{"num_hidden_layers": 9, "hidden_size": 320, "n_experts": 24, "experts_per_token": 4, "d_expert": 128, "d_shared_expert": 0, "hidden_act": "swiglu", "moe_layers": [2, 3, 4, 5, 6, 7, 8], "router_score": "sigmoid", "normalize_top_k": true, "routed_scale": 1.0, "balance_loss": 0.000761, "balance_bias": true, "init_std_router": 0.0195, "lr_router": 0.000486, "vocab_size": 25656, "norm": "rmsnorm", "norm_eps": 1e-05, "tie_word_embeddings": "early", "optimizer": "soap_variant", "learning_rate": 0.00403, "beta1": 0.95, "beta2": 0.98, "batch_tokens": [32768, 65536, 98304], "max_seq_len": 512, "train_tokens": 346000000, "max_steps": 5940, "dataset": "wikipedia_en"}
Below are experts of layer 5 (counted from 0) of a mixture-of-experts language model. Rows are named router (the router's row for the expert), gate (a neuron's input weights, with its number), up (a neuron's input weights, with its number) and show model dimensions 0-79. Each number is 128 + 24 x the weight over its row's rms, rounded and kept within 0 to 255. Numbers have three digits each.
After each expert's rows: "gets" lists some tokens that make up at least twice as much of what it gets as of all text. This comes from a sample of Wikipedia text that the model never trained on. Tokens count by the router's weight.

# expert 7
router:144174104144162129113115146141101092123153172142062114104106134088159165125139145078119115124142136163169080120108089120149127164161154072133116157100127110112070124173113120102134142117143094115167118094129116155122091135122142105116145154
gate0:148101132139157113153137126061107143133124078115148092127117131111125167124121118107105110160136150118118068129137176106140131129120113117114148143121124113140133095103167103164075127183136135129147152139170128155129126109155123106124133144
up0:143083175144108131127110141151152150150167130098149126161160117120104112171105108155156139145118103132129204114133144127084114133168119175127099123141148154107149109111108120111195078095148166151142133109108118079114120094103171132131100105
gets: " |", " ", "|", ";", " 0", " –"

# expert 13
router:160092079130140145102103097143136094130149137184125127070126139083124146079137096110098134149132159153102130116106155178169114144119105119120099128115154132147074116130141122123139112116154095166108111094122121128177146138127157116121129145
gate9:143121119113110150127148112134136155120110135158133104128145138127090094103128081105093144103154153118182154113091121120108129107121119145149113137153104089125125124114090100136133122117153077142151086113100159156132159146114094115118077148
up9:121129109116148123138115126134133111131116114109131119139108115149149119170120198131151120152099109139108109129156168109147166150114158101136116104125126148129117179152131167130116134143076145143124150172144083089106097141148157149125153134
gets: " the", " of", " in", " to", " by", " as"

# expert 6
router:105143100136138134100142114152120104102150105160125138128151128069158131131150112101125086141101144136094139120135134198112119148121146123133099125130162150138118098122074137087138143116153152110159150087121149106107124122116151103130143142
gate0:115126140112094102089134153134120111126165149105096154144118071138152104182095110125130144145138122118080114137170111174146191172185184134111106117100078111147102102141106137122138135112127131071148195091107158162092140092125151136133109077
up0:132150148126175140166112101144126131156080154154152146082150164092092138101151110112136102150151131142192137101092113100087085094116091150152137160173152112122169166121116114138121154127141111173128101153114135162105113148122102093117126164
gets: "\n", "-", "==", " =", " ==", "==="

# expert 10
router:127101117126141111075106123136108104110166162192086150105140120124141147078147104126111123141127184169098143121159157160154128157173088109150084133114129157119114135132143124083138131094156102128108135122080133109149133130129117118123139143
gate0:072114121078132085105116110102137107103102100159080128136156098151124180118172122106150117132116182110152109127142121102129138084137114153118153110154124101156140126121135143155136130094113115147145123139169067118144178111106068126113128109
up0:130098136107115098140124162159129143141156122148066127127145147145138153110138118102103098148139113080122113120106132140126148125128103176111154131091141142151148155100111155167166110103189076113125131083187081112142104110105091155101146118
gets: " of", " with", " for", " that", " by", " to"

# expert 22
router:161122101103138084117088105150108110105107171140113184129118145089143114131132107113129113138147145143134071137128102108129118128134097074116108126147138141106110154144150111116125135128194103125144120131134134130135140162118140125116115177
gate0:169109147093158133168123125148103128144116139130121119150124127109102095151135115134107142120085085129106176149093119105171078160109151097123125132146125117132163152150138075117125120133132128122135155113114112123107126141124157140132167152
up0:126153111128124118133096156137128126131104154062104156162148199120110134118125125120150128124120078127156135140117176124123108150162136116167102104136164195129135100160096148131111125152157168130081161123131137128103128086127157108108138144
gets: " to", " was", " and", " he", " is", " it"

# expert 16
router:145138110111129074099099156174122091119134168147086121113076134133155113127155090119110128109125162166128104146123111118147102109152114136123115145112178144104076174150101137178117058120207090127146139117123144138112154173144133115122130201
gate0:135122129121099131119128148147147116101092161167109183198093130148135138097068077124125123115142150126139106149135117092107075148149153167126067136119128120115130108100149153119125123096091090139175069153111130115095139139102152155142121126
up0:116117133153159125127142129128112115131091157094166140117130140128096126133155126145146131121130139144136140167135102121165121116074107081157145141124093127099126092158102110137126160133075141140139170160153099147139159106169167136132103136
gets: " and", ",", " was", " is", ".", ";"

# expert 9
router:169131096136120081133134093144139094154131150165079138110090093088153170104148120086127133119090162126094121148150153133164109163134131135167095139115162187101102115124113149083114127121111128147103173090121152132137106130101159124118134153
gate9:117131134121099144103146091138141126179111111131122116141098095136188165101131147076099166103130155120113109126131092115113101103094110130128133116111122143142135144081093109144062092112107117132097128095131121097124151175137134091097127098
up9:115153142160136104132120129144132150130095141143119141142133150125119132154141132155158116133143114082124104100160181114145153130146169167143142158136098145109087107171150133161170121145115162109119139094146132169102062115136161142127113139
gets: " of", " in", " to", " for", " on", " with"

# expert 18
router:171129101100122167096096129117138110113132127166110184124084152079156154102155094106142153162117160133095088150129140115133115153119127127151116133127141164139103152162069142117124132101138128134108123118127135140183114144117177142146178156
gate0:129139074112086098108142126133170140116121138085097121147114156148113135139154125125116118135118154081153146122122126095173109099083138101141130108144160169147112149085114146133102121114164147105117149136139104152131158122125135113144139131
up0:138115120101146155135131156156160126098123105159158134114101116139121123151146132162148114107097163122156116117070144095151108162098114114145152120106155127121105156109157140146134114101132112140100128134110125151157145119086119118127140136
gets: " in", "\n", " of", ".", " on", " to"

# expert 0
router:130154114099124074107109106162108102141117171143113131120098131116164109146180085106113110132145105151145085125089124120124136149140134111120129139126140149110118152131132142163140147126180087131166142090098133132162139185142144125089131183
gate0:122068102128111136112173118080136149128123111189124162093135138085118128158141131119123133098116150157093110100090125137158136130111146111126142110129101108133090192132179111142124116140119105146097115132140110109100138155160156133154130161
up0:095122134134156118127147145168115151144170159137105172107129160103095145115131119090155103108136119125090144129111152132164150121131161123123134107122096112184116172174139064129124115162114096118104149086124108098115130128121125148120144127
gets: " was", ",", " is", "s,", " were", " are"

# expert 1
router:152149097074103142117117120138173100109116158107123121112106145107110094110120127128124127157080168144163143093103145138153136118127095137143118143109154136137123121105135128143133105165140148161139148098090158102128112155138159085143144176
gate9:144179125081095099136155109136128158103148107101108107135147115139165166123107168122116146147137121134112145126142119130158125144084142173139130082127096127108149156134099107129122155167157156126095090126104093110138171120138137182114119167
up9:122157132123102146114179127128101179096148107140162116112156130137150108103115129135132155110100161141083157158124105172180146130071136110112130106096147152130115128127133117132083122148142156098149113166130160100140147121139124137158122158
gets: "-", "\n", "|", ":", "=", "=="